Experts of a small language model.
Training: 816M tokens, 6485 steps.
Below are experts of layer 5 (counted from 0) of a mixture-of-experts language model. Rows are named router (the router's row for the expert), up (a neuron's input weights, with its number) and show model dimensions 0-127. Each number is 500 + 40 x the weight over its row's rms, rounded and kept within 0 to 999. Numbers have three digits each.
After each expert's rows: "mostly gets" lists some tokens that are sent to it at least half of the time. This comes from a sample of Wikipedia text that the model never trained on.

# expert 42
router:454510414517464513517522569538503473417483546535523511440489538578494453445462546517514523490521590519416491481434545523398471518444556511514586502524508499510455450528506513534479529564547434418441483556414502464535513500455482511551432488451572524502500473483479515446517495540451420556506537542508484456473476521460544480469480507489496479508475528534453480511492472490503437473465
up5:546513522486557472488477435478542506506549542523467441517487499451532505453501457586516528446459502458384453487473484542449485459572535542516578477496507403515566526451562560512480475535452481463519433548453473518483497514552500437411557506483506513480486478545447447528526428572534483491459521494522468496466533501543462461531468578526513551447484529468525444504481561478478476508460
up6:522528505511429503476540440502543577528558563427490488550491541471571532566487516489550549507509500495452543529523425564510442472524477529476483548505451557496503480556470522526504521589465434514490446536500516466391440536504494520433532477509475480517581524468464491482532454533506464479458494499457542473464533539556440412432555496514577536452489455466542521498475516456540466510473
up7:462460530540503465460524436581491479484489468532544507571557438513533489568469500504529492498468583461539436508423487456504492535504536414517527448502482476528542483532441535456480516530517561490493522473535582481467505517524502465462465488541520490536530488486544523542539546495449548461536459552506421532521527538487455467515443582528445527484533438448411568467416551551534541473484
up8:529527480513455443486533558500545606554523508572531492514512417485520470493479473530509419422530494513479554465512494521496474496499466468470575481494524484493556536493470419474467501556467506522485450461527548513505532564472452450513432476511465464486478487471466436461408536521553484535490514493512463500433483448442533512557549493539434482573561413501517478551440439576463473485515
up9:498483479479502528566558626599485469602512470545478490458523555519495454513466510447528480448451458538531533516483510488446488497513466541520541448506506511469542531488504481485463520470586492542488512502533535458599461484459451522565524528500519499511448483531513454526547455536537436500567536387469423529506530542499513528500463561526473464581492572499483521509525539548503465477464
mostly gets: ".\n\n", " \"", " he", "\n\n", "==", "==="

# expert 27
router:435554446503518444487543557533518477489535613519497538433466532547523501438527540542493551512563524569477469478458504497491531507450524544460502537545561467541438413502552515535507552519530477468460430562492500476526538509447534465516445505497562449534548509437463511410510453487492446516488514543462516465475431472440483505502453448498500462542540562552482560472474505507434442519489
up2:570509488485557545508548475546511569475451452471488537526470528498438460560504451464597473468498450468508520444487511491487486518498535487470496538465529448526497500458489511487452515524494503448448493458492545526498399575463490554561493514486538493449565466469516522519588521470466584504407521519531440614487476526475482470553465478448450509480488526420478515421477486421473533526506
up3:511412519496432510454481484518492509455440487489493424478535493566498504444461508513462581483472477543456399557556476527529526519476538551508438525528446499489560435485459455451427540507448494581495488519491478524497512526525487539507573523475526485589556497438440436498504468449563471539480504498496502532457584541447539433446458501451487502468497522511531435508467573472509495542496
up4:475513509493494470535560460490476446600545440514574495507550517469482523456530469477514526538490510426468616487535516508451546518538553482563532466493545497449534437429480525461482480496440449507525541510505552514454526537472495509492477496511538529399500513427457415536540475496498495464386487488502475523465459480428519452493504493506444482446559473448467514509525515572467467419503
up5:516497499410468548457557559450548522540504511496522530526502458522508488465515500459518498481531524515508477572505547526460472458546487529579549477427522524490414541513511532463477523494473500513481501415528490533492524489576467451525581498475463524495592489472555510497525393463435479425572517427496513510512593471490532427513484557537473440483541493483499521434466548510585463486485
up6:498498537527550499542528477556498529464527474534511541517501458517495436465548555444505498517482529465532526515431472556428436501523593527475458512490449499546511493472469509477503472506545543536566551434515470476457525514454533531548478576519510520476523570478527467567508481537498435456560521520534516548501409525508531535541478615493582499528531498527477586477564590523586506515482
mostly gets: "==\n", "==\n\n", "ities", " ==\n", "ions", "ations"

# expert 6
router:446493475549547455517549542520559474454542478466477548450480437518510456499472490531503516498524589543479432491489496528505454529409511569440562480561537488527443443569506491519550531556505456469420474471464494419530533548483549443531501520537512448506464553513473495467528517515501463457511507567418531418528482504456480501549523399507542451475525534567488495468449508476459514453463
up15:570528526363544510541524482443467467544457484540468539488503572424558462502495513518458492501446446451542482533492485495488537539512516572478449474585443450538478535513438529513499499489562494465490482459556542464459528472473463458452488498515465553493521435515518484507536497442441509539515574583540461517476507517551497540480486472479554491538475440440409512469494534419486547487486
up16:452538545469540512418537466504466537511499545541498486477462496509461458519507527494573487471587575536521540534497494488488513493473485470519563567459504469569435427466534525515407530508438517556556584444485414470534510455449506528469499479493517520461490452442454431533519474449476565523486483538522497439459552513522446406529447529521574533516477521507536511544491530464548461497542
up17:450488492521502556510489481503403567452513578539475453477446525533495476501485476487524533446587483500495438470506502539471579508480520454441482498546431526535486449493546507472408427559534483558468457480480534477438548436497449530471536510420499493452494446468526516487516525527551440539464484545607444530461488513459573475487540510536546543480473536506487479511458476474503552422491
up18:502563505511499425487525475494495529561470508465568518499439544508502492510506564533593521508432543433481471442544482505491417551518511464530431502490415481506533495514477540505543564434584519494520509505474518471515479533419485538481417482490508479508477531528484438495493561548437475459464464491585520541456512523582506550552575513487516569517520506456540485417483557429523503520505
up19:563519486507471447553500479432501490509500562449418513503420560469486553452436489478421381476602503448481476535476469496434484552483488497546531463501451532522505516527546543510495475495531580547531526544476490497526453525488529445496493491430562522516508456487487453504519475465582590495485532542523490521534582503462508493525530490507459578503459526535438532468506487507534484488585
mostly gets: " his", " the", " its", " their", "ated", "ted"

# expert 18
router:466526518495500485510605523543560448475512550522514508501502444511516472500519527500479573512474598519457486507459551595519518505460528482436479487494539498491483401546500453562509552561517493475393429520434465500543591480469535561549467523469524491535528521497406494503509525465489466466539568507492475483566402471487487454495490541549571507529530474498467508510495474574521506479524
up8:421558497539443503494569474512537409443474474466429513549478455506470503574505521454493545603508513464513514496517514488458495530511523471571425584458523510503451471509466530546531537480572543437521413470543503482470445445540501519477491476487554428506487458477508470466555489489485489492543541489490408500522448512544482462561457488519563486452527487532533474484530552460550573448519
up9:495522565534407468471453526497520534469572469462498497542453516462546567484491486506482543528417485500502478507496505554512478591528520490483463484486518497456503554565488435524466501480461486592474537554515497479465460408562471406496453560533521517539532517486454482470535494490533557543500536443529534538561593540490527517480527476463449551464466518522522483388450520513491500572552
up10:515477486486548474562442470465554472495574490495538554534513537507494596503479536440552461509491541477464573547478494459515501503529505545592515471443583581519442525556463522559539443515457501530503543493469482506563445470455489505449481543530452475522526539478540512548493524463436511480488466448544509456499536473448461558555471431534492463572431532493478584468537563543525515481519
up11:570469499526477476586519493510512476497473493471549411484446532495473440427483488523482479525499542473515543493447532470501509459502547441495588521499456498513524430449554473454465497472516560504488442515463564570551415501538441492548467561516454480452458429495521484496574470420430553453538493550461502474479472499519474445470476570436505473567516510513445487525483525533544480483422
up12:506516550530502503514477562515488572512457493523439526515441495471444555401450504447501564514560426490541464519548505599567552500496471513527360465513536466499463499502515529505485586562438517485471492458519531506543504507478500436516489471501469529503509471558539563476524530473452522501488522531533446473489521533398547448471572484484450518521530400516504475511458547516488510513513
mostly gets: " John", " Mc", " Mar", " Fran", " Bar", " San"

# expert 3
router:473486520479506494589556566526547437455547541529507505534430434570488473461515562564467481537494556494459477541451498500488481470488565558488445514524543506573429440544542503525542528571522476487509472504501491457569536523462600481585497509508504479542541562537485458470512449542417429486535558498498533492514460465499522527529481489556492458489573482543430549468539501508485470470528
up7:476521444468507564525530503519547437530499474492485476516501547514494479408467426458462482500432434493521547528527487490498507549497424489550481522542500490593588510450549478452523489554497537465469427537443590536511444496523525483540464517528539523426526486465523505499516554477420515474505505419597451569533489437535520515469515495462487434514514528521476429522439530462513524457454
up8:535537458486553493521489399527451523513492562493510517525470574538456524518516448438479555541450463504539489493510483460531594471525474550455488505455423528527462510572477514471494518490472506495502512509475546486468539529473524565487523470491446557529570549521483478482509556476467454486525557546491470462525539541575605448536500506421547468545580537489484564489617486524525464542477
up9:519495521501450409496501500535544505457493555527471567514512555511466486446564467521499533437467497596433534535544503557521473459543419466492502387539489532535507527503513500532584467511466529470537472532437490466490475451537533446536424405463545454508436514481563511481482476500503492457489524540491490541453527516515570504500496520518485545531571515517418556468506481480436562554531
up10:534547535465511523446478435525529475483584490617480466471504492477497505445490549482454499441548487538480556505517458501518447572506487483551554561463523479476434577501572501457456482549451541507500512432563471507498495566454512557527500517468496484531445513490548511510525502421544535537462551473560446572445452481464520454558523500535516438457506503468407460525484463536518456508455
up11:531444485430462483407452509532495474495515513495505490497483447537511538442470483562506510478518463511431515375487471478433583507507533476482500482470555454475551526458475478487464512515524546510488523502502415504500472491504395491413512520486477481495519499529516536556480469566531482483538477554528552470462538595483508460472536547483481501491475420534598496477449423537536523414550
mostly gets: " years", " July", " February", " September", " November", " June"

# expert 2
router:503497460578543497553564492523564487443549497447479575444447472555442494479484546563481481499484578508449529474479496504504454509466543572473456510536533505562430422522526512547542516499516458483415435447462478435556514593501574468527500532500465479521502560514421473467534453538477474433457518545484501474530471472440463519488467450486485452489534528543508509477444442490451486467502
up7:531519535462431493492536470427472459503484550564520540493488563451494486476484574462404488602466485536514556441475555477529469467551538499487512515466508549453538486468452539399539541417475512606511523457453475504523549447488514487517510519530487507513517541513507539534480500486517515521495480516506490558556495440390538550504471470489534484556486556566585532521495462500525552460532
up8:495431425433444553530475505567472504463442522450448476503476501503444445540481497575522493464542519515561521447500450483527484496509476545463478442580503474495519518527465457518469492533476514445476503522509556427494551512562440473471527513442470464443561475487460450553491518486447486511493479502490539543545541592523517378466377461534521463501521432525530462525508484530496526497460
up9:525513547485539553528497510514473428513538463392585555501494548507518470516523512439425553518468396523524428533498426467501560457527490499498479475485475444542511470526431587495575483547485462496470485519469570506441533538493499492554527535497556521509444492534477471505488457470491507455482568498445544557457527552497557554514524565482512436501464528469483484446553498517558515485430
up10:501491511508530487489565517560503459511466515563380520543480520521482458519545458491558565527518392412535582503425447495532466526523507492510512455456460510467477568475449454437510513528490530514527567511506491502450469490549589511526462526565532502503532433528520510401485536488446547468511507433426445485514472479515527492447507465503480446560485449562487537513553504531507528519523
up11:537478596439462467504479528509434504513407521489489503526429467540525458536439513499483527500497530476508522474503502524410483522520536521453464515487536485489548602445437493501563486500505491463553470459505488510554493431496525584486521458468538516531495508563518468595494485492498506535565448475500526496557494397587530534527440487557473541500458516519510466534483574545540480594464
mostly gets: " have", " has", " been", " would", " but", " not"

# expert 17
router:438582513596461482520549558513552444475532608507515543460441500599537476428481482505486504528477534570473447544510514555489495521428531490528563510527515542531490450538513489491474519530548468435493460533505469458542571490480535534509443539483536456522490518476447464466568408559460437503522555567552531462480495455518472512498487467454495484527545490553518479487523497543434484504488
up5:510465491528513494484497492459531508489463480530491499401488533516517492531509484534533417509502528607465583503523474565553497435508505559594587498466532462525461415487547558528545460434513463517554484511468461472446556483513457544489508526515511531514589449453481515564472463511432466526532466516549489449590517478444556489489501510517468471570422476454531514504496486515480544488561
up6:460473499486578486493498521515513526529433495484536525438503473431491504457539510488502489472484441470421496503503449511463464440558430525499521493535562469541536545430498484493498495547511525521403474470551481486493414493491536546451437544528535435432521502439502561486524446516471437429490437416518526516539456465495416493485502445542509492528438494552484440453477468391500522492466
up7:576535489515486524521471546507495430544544563528489511496536558476547557546563486490444519482480508498559474497481470495539566429505536601413510517559556474530509593441440495507515544492436500496470499514461523474511512494485523475483500503486488479489545532541492520457443515463567554533469447526502546482536513524446517484495459488481427525601567591575490464520494480577558561509495
up8:497539474509506470476551482511462531438484461495447510522440518510577484450487475503526515508541518485474507504544556442447505607508411494538442421431486465498518501503492481441500469518493446519517449503479511519433448478510569493501483437549445530548505460574555432479479411520450488513511616577527527536486467492456532565467433496450507498536529575489483514443498475491477543462475
up9:491477512538450481546515489479479533558535540453534545518525501552563519470512558491471564475478477480491514470465489484574478549557548534548471500418508543456500535516497526488500528437462453537504559500519436523481481579451563479472544492462539577615536531562511537505564575507460471540467433570491517525484486503543457465537558454562494528519487522571509487523555505452577548547460
mostly gets: ".\n\n", " \"", " ==\n", " District", "==\n", ".\""

# expert 36
router:399525491488457488553510510521511460448576531472446529487542461494428486446490475527484530477534520589493420505467481517492417504494560512429563412554531462513445416543562438518484436531478493503495469518472498505491480499485490522500505549503536485572559510524465426477523486537492501470491517469488422525545554465511474474470492458498457529546554524613429502530496465472430460495493
up22:514511527500554479497485481480537556493486528509486503553537499561512442471540416458509563519520469401548447510530525457520501517468511535475419501559513452525522524497536466511554497583457469437500484514529503509479528454508492471533423491490459529525559528472480537473472488504535587487595485488434581504583577508554417399535504559465501518502468443541463485454514452466514494492446
up23:594559562511450435466542418496527555538552503466522505542478549573469504493499381502441443543571562514495528536468484519434544524545503451534456456471574505567506504538541542493523492484534489428549469502465507558501482454572520474520456513504556474494476524494468450571538465500530448474481527469530488566446511544521532564472472499496509531514532484579522535478528539554506517482489
up24:543534524548528473552477545513565572552470524536454499447466536493480502500492462591531491527510585515447481572495564448495458483545517500447461449490464477504498494458443447514465464457509459482395470485478505470543513430503497449488505540567478469533528586552486528460468527576481497550531497458483481515495490491591463520461547495471536491545529564532526525535585552444516493574546
up25:458464477456494441470559492446496534490483497512514450448468538512508580479555501479542502439470455555457531446550533447487415474553540504558561490542548524485536497547517539594464478517455470515541453511532546486479565500571573571488472491548513481557485518524483513556548533512582513487489469498538488487525551538429483531533422552553526455495566495487553462560549461479464525448505
up26:587469557544440544579550475493468531511516482527524444439502500463438455524437560492581530447520448528491497536366524487522478500490491575492524517511505520435474482474556480476543433479502452464495453469493502496438448497506408569480496500528525551539498504493465518453531488486565527483497466538533610449447558502497497513492535464579443478517548530510492480475467496558493531505505
mostly gets: " Location", " Total", " Born", " mi", " pre", " Country"